Weights of a small mixture-of-experts language model, trained from scratch on English Wikipedia.
Experts: 256 experts in each of 9 layers, 8 picks a token.
Training: a variant of Muon for the experts, 278M tokens.
Below are experts of layer 5 (counted from 0) of a mixture-of-experts language model. Rows are named router (the router's row for the expert), gate (a neuron's input weights, with its number), up (a neuron's input weights, with its number) and show model dimensions 0-127. Each number is 128 + 24 x the weight over its row's rms, rounded and kept within 0 to 255. Numbers have three digits each.
After each expert's rows: "mostly gets" lists some tokens that are sent to it at least half of the time. This comes from a sample of Wikipedia text that the model never trained on.

# expert 174
router:172147132128159144092118168172150159140178156160166132138129166086138106154119133123118124100141127150142128136144138091195156130111186116117126142112169122112122141145108128114126139143140108144073149109120113146088129144145122153128167074147180135099137169111146089142078117140110148104128144139159120124101119158163103084100113127117149150122133121137122114103126158116133118127102
gate3:134107158121148170104146093125160139123078134122087113121104131109118119103118108130109128058147125156146080155126164085165098115139141109111128123123174172107093131119135158111136167132134153098105125108133151151097135137173159142153136150115146141079124111151142090148135096132135154098138104126124100136144086122175163122076136090105130116131094122101149171129145148120122131134109
up3:139122170124090150125148138145161158148081127136148134098181117134151094125111111144129106078166086168099123114111121114147104129119114137151149123064149097150104152151129134140128112146145135096141147114121124072143175124150150101123167123117121100122123164188142087079136132143125136134122136149112137125152121091161120119138136103163139091147144092127147186138147152142126135154105
mostly gets: "jo", " such", "cho"

# expert 68
router:181128156143117140136131152113091167161138157112163139179141120143105118109157154110103103134123142140152120109122139140142128158084146110132096145138135187140154144124105131126091154140098139133123147116086123135118101152141141155141164082160185164113126137150128112139129098071141145126084098098112129085145149140170115116104120134132124155114140159105079126069104111116152150129118
gate1:139112150116146142156152095118151192140165125070138123150143098094119121147122153157142146165150120149131107094179122120159128133114150133097131100152117135107147132108106157096099100136134106141091100137107111135083110164124120135125157133161163136176133138172113110142140093152114085124082131168115155121132133153152172128127128150138106192134143111132103120102169103121137106126099
up1:142098127133131094133131133101103160105136142116113113183134151139121129138128125179140154161140097122109151102148127175180080089146150137156135169123086153122153119109153145104120154109119092142158125154129138129126140147123096156118137123137106139163104130123167086119162105127091135148095133093151115075113122125151143101104158138096158167162100131147124093093160126080117110166116
mostly gets: " University", " School", " school", " station", " group", " area"

# expert 239
router:130166101151163158099119133147146167138176135170160133153118135094154127135103154102164130119147123154119101159153131105158171153112151105123149155119139145159182149174138188136118143123150124113104100097105112135129127168155137111139151102142207138095132147132117106143107089101125102131140149149152099143132117125133112100139117113120138182118138146131136090100129162100134124106156
gate0:097121173154118165115136136133132129157156080169170098168126151118144147118128156136154140108119150146102136101121145120153132155130138149111137095133112110109122114113137163122145148098128157159089103114157184123087139103161128190142139107116125135127116131166138143158145163118126172141094147150143097144119116185115143123170123104111118158179147170089131117148108136099106145148091
up0:145098154087126112141131161146120130101153169069125168157080152131112110125140135087141138141109128177106145148126147149105115099116130115152134152177133145157168097133108132120127190099164145093141109157168158116111137121133107094109182133149103144105119121151140156160108130147145099103135118089126153114129103106124114116105132154176127193114149150120123116131095139117102122145135
mostly gets: " close", " f", "app", " take", "front"

# expert 160
router:115104112142152181108156148107132142136134166152115135134144083101111103100094184091121098141133159126095105121132100093140157121119175146134135155146139117142204157131070163125122109132108117093134134107145151136142114097125104096155115132148157140109170140112157063157097115099145135145112124130169110098116114117152109128098122130154145139140143170112138115131172138143147130137110
gate8:099173144154121117140122112143136109174119164121121130139150099125090114099099140088102071138126122125106124080135139098097078145130131154091163175133115101137109149121119148157159161148128116155175125120161127103125093105082097107117100149161154153125147117141138128095141141108120166096139101151140138088135143146135120138156082166130159136111135143081113139119172142120113088115131
up8:127138129151115142136121107098163134119101142118167097123127166134165131162118112141092110121109135147124156125099149134136142157134090087138151134173112123083159094137147115150159166094093096151143140132126126090106090137132156117133152093128122153074110151159150157115159136141068142147138100126120116133129143118159126129125102083083101076155127060136100113113140145113092149128124
mostly gets: "it", " Democratic", " Republic", " author", " character", " politician"

# expert 45
router:158132113128133139121152138157120141170172127114120150169182123137121090103132168127118105112096148177127132136129142132146126115133145144109116128128165131151145158149141145159134137094160134111104116087131090115121095144161156133106128096112137104131084114134168093151084122148140154130124088136176096070112082146174121110129120137166139171142186114149133122112165097142120155106129
gate9:168133121105122123102139143118082129132155128141147130111144142159121102128142130114110133145094144155113113130148138151156179135119170134150144175126093089174128155153139143130180123126140107121112129122095092150173096143098143156090121118082140127124100094153156122154124140156137168121098152067128128148171124138167130138149126099127134068114160101126113146159143137130131158132190
up9:112159167115110141100125106116096099104140154116127149166112108082118136177121134064166104117155109154155138135137129119141128133139141161118132119106095119091121124142118125129099104157113141114109078125096152148116144140146155124098072128127164181075133111111110136133140112127171081141146154121164136123166122085088135098116142123091137121127102111080161110127105135080140113129123
mostly gets: " long", "bu", "struction"

# expert 93
router:155135130133146189113114135157167178170136139104149178132156142131179131124118137128100098133122155154102099097126146137149116117118154101111114162131147119129173124129107142146093138118112130132116156123125095128149114102137130136129167130130136117058133157097152157139102108079196140120113149117160144145147123130171088109136090116106136110112176128160107081124111154124138106132103
gate0:117148137100111163181115108147116149134133143078097088087114116092147136113102112147106133086092146145101098128142133135119138131120144131123145155116149154125163167093104113129130141093124118118066155149115124120157160115124160154138121148139146168196121162093136117121107108112156109175104110127137151164113106088127138126164125103099115138128143133137054130146113154109164112111119
up0:105117119124095130138138103125137136140122187063106121153086105127136127093130113136107097130115130120132123117151103132164146134083151130098099106109116086156141146148136118112122129146132147115133145139132122122132129170130109202131105160143151114145085146125153150129130116088181192163083122135073157188110117150134139161123136110085107114135125115080117136155109139139139111128131
mostly gets: "lo", "gra", "or", " champion", " leader", " coach"

# expert 245
router:130149125158171131123115141157133173156151114120136100143145140125147133122152171096133158138122126123101147140113134120162148142094146106147115169080157189133126152151149149127148138156099136106148126130155075125053075101175135138125160105114148138137122121109142125096088111115116155149088140103123096089139095140138116136082110150140135144098172136117107125097160143142142134116096
gate0:150100114077141102118154154132106167130141115111127129109131164162123119109115107170136153116114124103143160124074052133150079152128097137127115141167168162103108129128139146137127143167121103092135115113133097148081135124155124149150120127123129156107103134115170138130120085105127130158129104168160150084144126111166131092109134112129139152140168151094095135088155134112169137147150
up0:119112111129124136093150092127151148141134128108109132087136155098126134165160108143135129099126112085118144126119178097086113112108123160157112107100154133131149090121134116162085123124139111108122100128192122154096154073125154104102112141138132121135126132155143107103126147125116121165130096117115128066136104184121103085131128140052156130145090131118100129138151116141163111150163
mostly gets: "nd", "st", "mb", "rd", " each", " among"

# expert 241
router:147139141153149111116108212129132132154163123137124152157133147102096129157137147136140091090142133146131061150123143132116125135102125092088164164120130120140153148123137192142125132128124198126096138095116060144114122137161167137143151109156156152079126106101174130121100097114114142130118081136141102114131112109138118096124111121134122145128139116121135147146165137123155140107136
gate0:151179138185159134114147121126106117172122117136140160111128109135131166126125127123118142142139130129137144094130140099143121161109151156133125110168136194130095133111141148142154107118101147154145113095074083138085136172132141148174131081131134184124104107131137120136111104162147081070138137132122127130159134154149147080158151128129180130152138122131102146126111174142139106131134
up0:133121089155134127105112148135106088125119114107131141137091117106138127103114178130086172134146146090179134167151150132156133123111153122097103091127141078110119112135150190130116124108098156150150093147075155134208167144155110119123146130109116119147116092119152118109142103122129151124091139095136104107119110132143124140154091074155110119118127147130153132128117122138084158133112
mostly gets: "en", " 0", " David", "tten", " Ben", " 6"

# expert 142
router:122114104143135163113132165103137166111175145150118099149164104113156145123145169116124139112154170123094115133159125113146103116098212140119091157112129191124149126141113133111151133167105136133107135136149092150139082133160104136127192083115159135128116161122151063145107125139133133155133139131159095100136115127130123138125121148182120146096151137128128095102110129120136137135135
gate4:100157106122127083099149116131137161109123111107086108153123113083123106095151121161129120114138163115085122129138139142131138153131087111115132155118124152171165146150128127125118106148091109175147144102120128125131127080129128146076159114097149114062123090128126109118190147095148112136086149101146149096100134113109121089149121082135128129134125091106121091109139159125093137087143
up4:144117153151127139121135118150131120130122177136132121136088116111111147156116126121142110152093127168147140102115142172115107099108137119153095110192084160104129130067088147136119126144157127097119094126112126133094113157103125163185124135124147162132119099124173148148096100121148117079131137162095127154135111156144067150105150174132135126143128104143139117127154111169103096157100
mostly gets: " the", "The", " The", " their", " its", " his"

# expert 105
router:140146094141162150136092155161113166146182162151144116168140151127125133134116142141152143115142142138157134140135148130176127129130172125096141145105158134131138138172082149121120118139138138133122123101100124120129131155142094128153143085155186161118123116099142122192088098120145164126145149126172140127091106183138129092127103119111152161138129155107128090082132174138142116150099
gate3:127107112127147113116107126155109124109178123108160073121131148156116105118120106120125155148131122122182100178131163117088163135112146145114131152101202140102119134120152098135141115154144082085148134110130119099134109156095110103075102142124145094124114126113127103148143092130096136151126121111119156165122091144137113130163107112102121130126113177155102141070154117169143153138154
up3:145117149084164142124151113112118106113104113091104078129103138148156127132099168124149123157133174152103115120134167126138123174118089147161124155138102167136093161104127132114148110139088110098143099158167091140092147154118060100107121106152123120125104112133137125183156095176107127111131120137121133130118111139138087139132092135096128128145121163103140099143139135170154164117146
mostly gets: "hop", "structure", "house", "app", "write", "leg"

# expert 10
router:141092119200163146117169131148131134133153160130157168157122106132139128112150153127107066113140143126130131158135137149141091096119137129113130137133149160173197141176106107123093129154109129110132111089126123149134088118123140137130137094140182144143121151068133088127080127091121094108155139121132121094115120168125101088129104149153124139122146152119131099130127084145131133138116
gate6:145101179135129113154143140120133140161111142107155100135124086128084130125111113121114103124142150127098099141172119112137075165090138127163130117091128089094184123104127100138160157128134116162134137157065125138102137134107156143158114153105137123135152105115111066132106126105088104126120115113099120114137158105136135112143134153164164113134183168090111080131116124128125155154114
up6:114115149131107121169142102093160105207127155106114131132137100149124095122165124138095121121125187190121114116164114132141099132109109119142151120108111169107133129137060145143115154143108124187110115139097103116104168123128151118181080126140141108169094140133131128095144134123080140122145134173128152135120125129116109081119128105131103127125166144136101125115134123122103147155128
mostly gets: " T", " c", " mo", " C", "mo", " sp"

# expert 57
router:156110105152168124092116134134107166120117158140118094130151120144104123110155133088113134102108135148100110087109134110134126150139137143098142173107117151158140137144126123153138143080081108137094158079142115121121099097165176123139159114142152157106163155107184149146143149106119161131109111142117094137111126138152151097142111089147130162120187153140080146102130129113152134075125
gate2:138110131096117127119118153120087146131112138146131105149116114098148075084137125101070130161154143116146072160126167141118127112101086122091094164134128160131116136125178152127143150145118109150128147139152128138084112126137158149163133169131137146094098152140125144140182130124118100120161161066095134101145125094146121116163133102111142159113127174143121087148128147148145146137162
up2:128126130125128150107111116120195152114164079081117130117143143096120192159146119123117134132162129112139133123120149109137128134121156105152099121085129127130129157147093133129130137128117126132125142145153130120147149110109062124077095133131067107150191098110145124122094100132141131151139104132151167106185119134125138133129096126133109117146069145070176123138118109126135103131157
mostly gets: "½", "rom", "+", "ai", "iya", "bert"

# expert 238
router:116114134162162111094150144133142170142162163166199106155137111125139109160123139126121128102140137169112114135125131086163151103107164129089138153085174140141152153119113155159157127130082150153141104135084091141140109150133122117141144057143165128124125139081155083138122132073121148130123113126112106087106107130134117103092130102127137141108145139110122116128150136110148115112160
gate0:120183145143144126136182133146201122142132144139204102107105140140121116100132096109127123131143125140145154145119141114164098143091131154079126122121107120121120137108095130131141147103116108163130116143099136128177128170091157149090127070154147108144166127152123135135120102153105101119117113119103133074117090101114147142131147164137081131107144087126111139100129126093143140156126
up0:190116147134120125119161076119090150113125129075115086125130096142131083126115130122138123113152132152109124159129136133125099139123104127111111129130112133127146167121136084130141093112128125163153097132141132089134164136066138115162087156137150135172132116125125154137118116132131123141064096066158126086144123130151110154079098123171155112130113079121113117117099136125141090159123
mostly gets: " Vi", " New", " Nor", " South", " Port", " San"

# expert 33
router:153139146146138109117110144137107166141163147136171108136109162114140111089154156096121102113107162119118106127127165114120151134133144119106135164144131129156154143145106131110131096144072170152064144111110149155142097144153179130149179102139126152085126095123131060134133115134173169138102107111137091115113141156136098127141119091173128150115150125147101073123137118128143121123130
gate2:156138115101136125120128131097147173106148167140142125094120086125133106134095165131098124108156109101064110136083111093127134126127121108153098145123139135176161134144128133141175140143111158125106159144161149114146134129131091150116144080132081140146109133071119131103100131104101121130139116095100121141160133148128099099162140122189148152143103134107120055123129114141117120084117
up2:143101100100139095192100101164107151114124132138145130103148166167154139119145104133117126123132145094129106135102117129098103123132130156120148134068139119121153141133141142138113104147118119142107113125130088113090091128140166118094151096123127112149157164143116096151169094072160174114132147137112135151077153125109139121156118134131156145173136158160105096112127126139164139061105
mostly gets: "ia", " United", " States", " German", " Australia", " France"

# expert 13
router:181142134136129196135128193151153149120159151135158130171136103114158074131145150094120127141104187148133051144126145099156145103096138155095134183097161151116168145121157122166132141131114156140138123127110095159158134141118125124128128118144175100108105150127135124152127118149130147135124096108149112147120143142125135116150106116102126147089166157143098142126133139131147139122136
gate3:112136177135164137107145146147096145139133132154214171172109152133112103076121117100145120076130120125116079120157119087127145108164157107098128158138152137105133120114142148109136175106140122097181100144139164112118122154094140116123113104140116109168124114143162143132151153154146135153122101103118141158158120131126152119137114161108144152118144105078115125125110151149153136166134
up3:077164091125119131148185140134135106099103098147155170153100139124097138148146120130150145137124126123160116140128146145093133151128111110158139111142115112098130120136136140123128079126069123144106120129154157138130090079145147126088143099168148092093137158125106091151117092070139181115084153130136153130102145110156087141126164125111104127128152123151138126137114152167109152161100
mostly gets: " (", " (19", " South", " /", "(", " West"

# expert 179
router:114117125147110155101167132109133128137154143130196118144130126123162093142099197126112128124153120123123088155141114141159151111119136135128148188117158129150124122154114137173135142085152154108123134133155108148127135113136141128130183111154127169090121145095137080139063128149125141155106106143161138117128145107163112095105126107153124181124123192125111123095110118141134096142157
gate0:105196132117067136144113109140157123127162107152178089154100183174145079145131157141131112132162139137081155113101118130091118101125120132102103134141154141120150127122135132155131154121103146087115127139137107124113112128114106160149162134158107127117127116097118131168107145146125140105140122111124126135075148113152133080113155079166158121135146146119101121122090102083144160110125
up0:123154149130098107091179128161126101101180097133152118120172133178144111099111161139159155186127129160136147123151118136124135157122142135183126137141153168117111112115151152141128131106135156091159132118142091130122138173127110134127143122110152088081156117140160145134090106134092113157132120137147122148086125107136137117104172106134107080144140105120105148094104090083114147119107
mostly gets: ":", "=", " Total", "←", "Species", "em"

# expert 118
router:127114110159163147052117164135107158117134129089162155156159085120127111136156116122142125094166162157101124130150178136139131137104129147095096148101167146137153122138119126169122089137115121144150156094125125125109127117169155119154162116146181150111119117072130061141141133087127132129121099118152119127087120161143124131118116149141182125121150105104120118119108111112133099116105
gate0:131159163156153162059150168130154096115110136111117151169123147113102120114148173128140122167162137172116106119137125142129166142163130110106152128121103143133146097156131130096135161111172105103133135129095122100144148125158133120104189114137120113112095100134113144095121120103154115090116161114179116092111157105134140105175103112117135091081136110099111105119116138116127095137095
up0:115117064129111100178128117145136120119080118100101084163147146174121127123127157151153120126128135115130174155112092170100100105109126126124134135101143125135123157128124097151127124120134140113120120123172105106143111140152142130130094158118139113142103124126142139154117138130137083173143073097103069159132140147071121153081153147160118126151145125183123141143114110091101130097161
mostly gets: " Ba", " Ta", " Bra", " Na", " Pla", " Ra"

# expert 184
router:167135110161173167119112149129152151133131142171121138110157100143157143115140142120127099082149128156127096136133105119110109111146120114107160160139145188147178170153092158126136139124147145100121165091137118128115138096150104104148161097129163123123137134121136113126131150098117173153108139121154119090124096114160106121101087133112169173123180129141105125110113122119160139059122
gate3:140113105125111115146112125167113185140124117077137182115129133114116108102115102103123130156122133127127153160096150089164129091073119125144124119126099121167123087134136171121132083147154140165084133126126128133122066129096131164126128115125114107164154111151125127111145134096163165178111085093136098097149105126116089124109088130151098115115104122129153106117147161144138128119168
up3:125128136094092143078087091124141118130146123112141161123143107119114133135113120137117109157155140130151123045153128159146105132128141110127121141129130105144124113165121071097137131139163117127126102114111114111099147119153133155113134125102157155124176140138196104121150091142152144122126158146125150067134096133102128109131126125096101109149085188104078138094107087110139132148150
mostly gets: "ttle", "â", "å"

# expert 6
router:111127117144143160121137152120131168121148153108125109166122114151119133119154153078131115149137131139121135147155140144190177143095153141089132154104148138124172137151087136130142112140103121144118147091082136176126092123120124154139138120121150127117137100082131146159120100129167103108128134138152118163077135094151105105091071107149123136115127174132127112100158120112154067079112
gate11:124145147121137112169124127132146094144108112132122150158145099140115155160161155113112118114143144131111123144168145162157125124131134139153167094097113133154146175115121138159154086174142107098092142106095144137179146146091142078144142144138093162130146124118101100131159142141113123135080103128110116158135086149086082118126111099076109137141139096113109110126106167077131146098098
up11:129114147122166131129137139153140101155129145132054109088140126091173108107138128122083108135114137084122132137101134181122126161114100122146133124161090158148109111120101099128114091138128127113138124121085155169161153082151139101082162138116134129070153132121145111127139094148121117086123120111121110167158097107141135150077134095109131136110131121157117109116151146107157182123105
mostly gets: "ic", "tic", "ct", "bit", "ant", "ț"

# expert 242
router:148158139151126137113148149122103123177146179136153125151139137121097102132155143107136084103093124129111091125158100139154086139128169108124100136106128104136142123125157135138116168132115159144143150113075114163127088106129133129118168124129177173103117129105123082156117117105178164168114130155136112122122112147147116101120120155134122122125142192110116142120198085148112122096110
gate0:124094118119109141148149107126083121114144127119117076108165162127111139169099134058139106117109124134132148134075148132078121127135131103140141162131091130143093109189125152147118139103121119156120115135074106126120146118186121144149125152094103169171104121159138164115136115148151143144141105149094075125102123138132144144117169135139102095128158142139092117131135153106104156156126
up0:110082137130111108179120135093100125108123136115115110141128104120136130164131101120146133108092117126113129101124114124081107169130083134103126133123078129129113108128148153108111143123090101119108130129106112124113149068141082082168088149149136169138156142156133142119133126109148105074136115178100105154107095167114165119128111159133121092152088128148074135155141148101158150122099
mostly gets: "op", "tion", "ition", "ship", "ip", "up"

# expert 183
router:118120123143114141141154159138120191153146153146152156170107143151139132134098141141112125129165175125104103145117120100133087138082152106095111114119126118125168146110127118169140109123133167131084165108123099179095130157131151101114123094147149180118118148124152133152135092120165141135121143119140092104123115142160136097116057151130129162110144168100118113121141152157164118095158
gate0:119134144183100121159109143133114167110127075130110144084140134141133182125109167098102140132125183105126128129138174134138126110140156159080132129105139116149129122107104135139141120116151125125123154144193102162083128080082134115118107097098116092098142170082117113103147129141142148140126122113115167124125169165122143118138114141097136106148153128118113134149129114144131190109092
up0:095123110134115127092133116168118128130121137137147124117112125116089122162144080133113134127137138184124122128137122142142135129138140153137193150132141137114110087143154118113153172115097109158101094126146105079164095169134151106126149107173170111120149140105123103165172144111136132125100134097100127138109156075079157113111086101090141106149128104110099116135100181110119123170122
mostly gets: "er", "ers", " director", " artist", "ary", " engine"

# expert 26
router:160097124125144161131119165134136182154167125111137087144203105116149084118161143108138147113120143120111097156136132126148128129125150140077126161133153167182152163145147144174132123132106142120113194118077129134128120131143150120147136118129174154114145104094102103106125133162183117140096108126139135125131144108151101117085110112159126135137147124169128104131144107109117109106106
gate2:125157122080122094132117117122101141162136111162138114104168172180111141085098129107156116102092131095128104106149155111085169130118113146176132124143155109182115121117190187159107124136123150150122128110116140155142097110115136098089140118127140102137127146136091096134120113145132167128090113097171111132142122147110118153122122106154168132142178115161147129134152121124118131126092
up2:147120143122148123099137147160091123116117124099124139146122113121123127157145114120176081109126125099135111090135167150135132117135129147127105167140131109167148094102140130150104089125139153128078143098172125123107123090096137123109173154152164128128141065190094109115170112113161152094158134158170129140107158132101128148138128166166101154136157142164125125135142151151097085113108
mostly gets: " Cup", " Air", " Japan", " Royal", " France", " Championship"

# expert 145
router:141127129158130167137149133122099148167159142137149167148154122157152129117101157150085104104145167147105082090164129158152095133088167095122107138106144110126144130154078113130096148107108151136133133104110082145150109133145132110103178124115164121111113147132112129160113124121180138121108135126133140115161149117147106094118065113113140110113151167151079087125131151136157096126098
gate0:122137166134163189142106127129096113140146102090162140147126143183142140111147139127117132098157144098111115117136129138113138139134141124132102133127157127135153108136122096165141118144100130108116180165122139156134138200160184135075125151112152162101143100135111142111099118119136108111124139123081092125102080173145146134149076129118126086156159105128178127125132128090123113130148
up0:091141183102148093152136132101148128119116113123154134122131149073139143109168122161165141124158121107135143119105083124127128120143139118173123121089123134130121119101157134138132127152174155137123148107122147176142113093143116141134097081124148143116167118118112108125171100091124109156115149143150092116161121187157157094122142176148132136155138082156117123115171167115094108165108
mostly gets: "or", "ation", "ator", "ion", "ity", " leader"

# expert 152
router:167104141180121188127127164145119121105152172123144135128159106133137089150150171099123127146105201135113053136129127139129128100128153154087100173123155139133165160128104111160122154084123152135111105120113098162126105142128137121135159119143163145111113153117160117151119122128128163112088100132139112158104138159106125093169110133102136163125139128145119142119116137128128113086151
gate0:134126140165091156179121161138134096119107151103089128179113118131131112091119134131138116126118174124134145113128121139144110123103117136129082118149126171182150109147131103125134131118099121113121152131085068108097085114121159135119140119099137172155110130170133110140112152103122084142090142139102123172164131171080113112162117160116122085140100098121090092120141132134116170130138
up0:099109141101171095100123109121129157081120136109171137119095156176126140122125134133129135129143089133137142127125115158123135162158160163116183115106127091106119124091124138116104134103122148096153127110140150138129162146143108124143140091123154061089095114097089151137105098099117179107110114075120155097138107116106126150090115155144169131105130161094115153126108143104087121139132
mostly gets: " (", " \"", " (19", " un", "/", "("

# expert 193
router:135161121138152148127147145114132131129158145134151146148158150105125141144123149082119132131153157141126112127124136091133095146104176108119160129106150132131115142123079129122159121103119135103134158121138129177075112116202139126120153058130154145094099134118178135139098119094084150127082119153122104137131123169193131121150136158133135119128145179127104074132110115138121109102118
gate0:179145105118175120171183154155141128117110116153123143137140123134148132104142139083124091112145118136140095164152149166117113150130119104112137144122084161115157121066125091147125098141165112125141161122095112114094111120147159102134134107145158147114131127121116135073163122152100135112115072144119128168139136112144131088129114144160128152120125075150146130101132117140164140073095
up0:163135126150129127115120112153136123119103152089101158095148140083152137153136115094145161117096105114129132155121127162146100111136108152128134135118113127154115123067131077167156161156108151101136137090120121159117117081146143115138118099133142147172139151114136126124149091113135168114158100146139107117140133139161168135106136162177079120116150056173123109103153142144137139089100
mostly gets: " as", " became", " well", " become", " being", " much"

# expert 29
router:151117138133172130072124137142136138152142121158137133179130126138162111170147153097142134135170155133128112126125125105111142121111147129133098178121207158185134142135147141155082143135076127143120151107129128154135134108139106109101152097134175159099122129131151132119119096153169121134092086128161117090129084168149134099118132141108122178127141125141133107109139105142145085111142
gate6:134184133174133104124162136154195097152088158111122121138152103154137135151118104134102122141129147140117135177138145126111122155138113119108116120110115126110129134157128129162156117086125130115106110163098142106144095167146116110087184084126166162198122124122139114148166117092140094088115138178139100105142132171129098157124134159168117130137129133131124140118132138136092107139143
up6:074149106095109120152140097098112148134149101144116179128137118149138127135140145156156142105101150107151122155081124142170097110099114119149177154142135078131124113137136108140092160130123116107072159102112140101119145108122150136118146093133146104129133154118105143099167121107121072113117125164146078157154116164182145145121128109159115139117140136126115175144121120069151110126147
mostly gets: " medal", "weight", "–0", " career", " football", " champion"

# expert 106
router:164121103120124146117146188150125163096156130142180092144128150103140143111108125061149120140141136153116106124135148134117115144135166170120097149121169179169158152165113140146159169132078128122127160113091160132121135134165141131171144146134159185089126119136153099127127088156115121118140127119114116121104111136133152107139104125130097136128134153119101118080135106144179112112137
gate5:088134117141130178161145152130172150102178128126150121147123116134131184097088142142146132115195148135114093113117123114136103141174119121113107127161185100095148156128141137119121148130118102125133180127151106115133133114152112143093160111126164138112115128156144160096104113164132126126129110116096119118117078172131140111179127128148154151123092157132109129147155097168147094096127
up5:149105130138118112114139110100103137109136123113116092132090112140128117135143147140125117146067125174161136124145145147135135133113133123134144131089107148150100121108128135147158082151139113107103098148104104120164093159092119131193126107118149088128146173126153095123136161098162101090108152150132113153137150112139118102110158093147095119083161116203148129066118137116126125167137
mostly gets: "ight", " record", " own", " include", " show", " area"

# expert 116
router:144127132171167132101139156138108157107167141152188093138160124103108076127154128091112132104115180155104124151142162107138132155112140119094123143109142159138142165129090165178113129143130133167124147112110093162113124097154169099162153100147169120115128163090163075163118125110115131143094093130115118139105103144121133114101129122161152128120169128134127116122110152117139134106144
gate0:116149131125131112144122100113108122109110143103091140131120116092143099121135128101109086120158143095081108161160128119110082137117153158116106159119083161146133155123077065098146129127105138133091089142078147138155144117125142090117117157143148119160167084110116118151130119107100119122149111137084128137081107151121138160139123152105114140111102151109149151142144128138145067165089
up0:084147176153129158120141126091166146132106137175130151125156122165125175107135161145129110140157156143108160078127118122113156127090130136092155077114161134095115149114154128108107113123120115103108119151112087129099115138136112135152144139093122151068123125120137166116108136122147120113099137073147110131125104126109150113105114160168100145076060142118121099121155140134116159143123
mostly gets: " Ka", " San", " Ni", " Ku", " Ya", " Mu"

# expert 64
router:155127121161149160107163113124103159145140165128146137164158130133149123122165164131130138106177181151087129131149151108153144102126144157130112141136140123145177174136141178139093115124086145105093149103102124121119123135153161158121177132166152108087111121084137132177088126122122161151128128125133083118120131126180122130135083130122156148112136154125110130080122125120178125121130
gate3:140151094114133114164095146131136130137116137136110151115165105124113135072132129147146111127125132124147141144133095172127098107152107157151117109139135119066102180139137173124161135095098144132166130096136137097138155121130194110126137149164093093126085127131148135167137127104161176107175132118138120155114091116149160117082132133143120134131130147130069162132089139112151121114095
up3:120189086117121127123152116107109127120118171074128158132129145104175132140136120174139101172120081149115149093113129171159139103157123146133134130153132154138109135101102123095178142117106159116150146134131112124145124127133138145122136178153104148156101127119151106159172152127146119095153179108151092117151130142128148122094093134183106112148091121123083134129106122137115108098091
mostly gets: "\n", " ==", "==="

# expert 73
router:122123101135131157110158136152140151158161161109114115141162102105121152093140134093126094126159128098145129111128172136103115119092168125114116122112181157117165157163128123164096148136102154119133136093098101153122120114155112142099130068133162127117130115105139071150091122134131140120116135103152094093126096160145157094136104112120168184142183125111141127149163149152140114132098
gate2:184134107151131193149119148134135109140131113074146135089147113190103083055140157126112123084166121112112132134103135149163149119134137133116138138169095153089137110147147112161092135147114148099128166121131138068110178147156149121138142134163120123170126147106144145146107111140106137111126150137139109136126134148143114086144168107101149134155135125161121125147139114143150138138131
up2:072164109127170107109134109095080075143081110157150127125125124103137142166109147098124140180110127141056093096106139121115137125143128120110105124123106152157132098162142163096104103124148128127149157160186125168150145115144114150160129154135126156139127102146107135127149135132133141138156090132077154139156157167170136132121124131177123151124108133156095138146122121127141128119119
mostly gets: " C", " c", " count", " wh", "off", " commun"

# expert 8
router:114099099157146164127136160121139179132190140145145114161162124103141127140129142092110134100133165123106116115151122114148120131124202108102114142115134205114128153156116150104131132154125114128118162143121099148140070144163158121147186107131161130115114148133165085142106135153132110139128125126147086083141114121136119122153128141173115148090156139100103120085136106127138140113124
gate2:158151133097113155100143116122136152144142072131150092098147164149121091103124127100060129100128131097118116101121118130128142126132134122160090103140090149120112132096100112145081161135124148170160139160124126106150072157172138139143136090131156102110180079123108149111127126130135132165136115114090144098132111110116112104151125085124092154140113097134178106136162143122114132109119
up2:120129166096067153126147140155114159140125134111128138138129075123135162122147125143084127122172125170128129098195129147192132097147115111145101118144110110134123110139160121105084141144085114124168106151116136111085151131105121148144131128128152157118146109144138101136128087143122168115109143161149111049114136133111144140153150113133161129136109077084126126127134115138119135128086
mostly gets: " the", " their", " this", " its", "The", " his"

# expert 137
router:175125145132144137132160138143135127153134140135108117164158114137141111134147141087113160080144195127126099101152139144142145113125140109073114208123135145145124132144113170170119142156106121127138136122129095137120111122138156103113134085168168176133119120087144094124127123122140159107103132133119128141106126117160103094104089135160135122104186165137141107125171129142172127092129
gate0:156110117099159108138151094095111137121135107136088125127166116120165123130095123088188139101098142119159110138122124153138138135144133149108137128144110098154121121142116145154102077120091114137127111118053092148140123118109169122147142104139162114164145100126107109098085125133080133115090141131096154127083135144129088102124080139127116085117189096117138127115145085126126130142150
up0:131112097107136141178128103106114111145133079138089112126155123144168135139120147123165153118106186112139138089158137151143162110146136142109113152143118132161130098167113136130134113174104142135122119126079077157151108128115132090140151115173166115148122091125155120131093126174097115110122118117138153141090109118118090098133090160128141087089184110126141104102149105120091141109113
mostly gets: ");", ";", " |"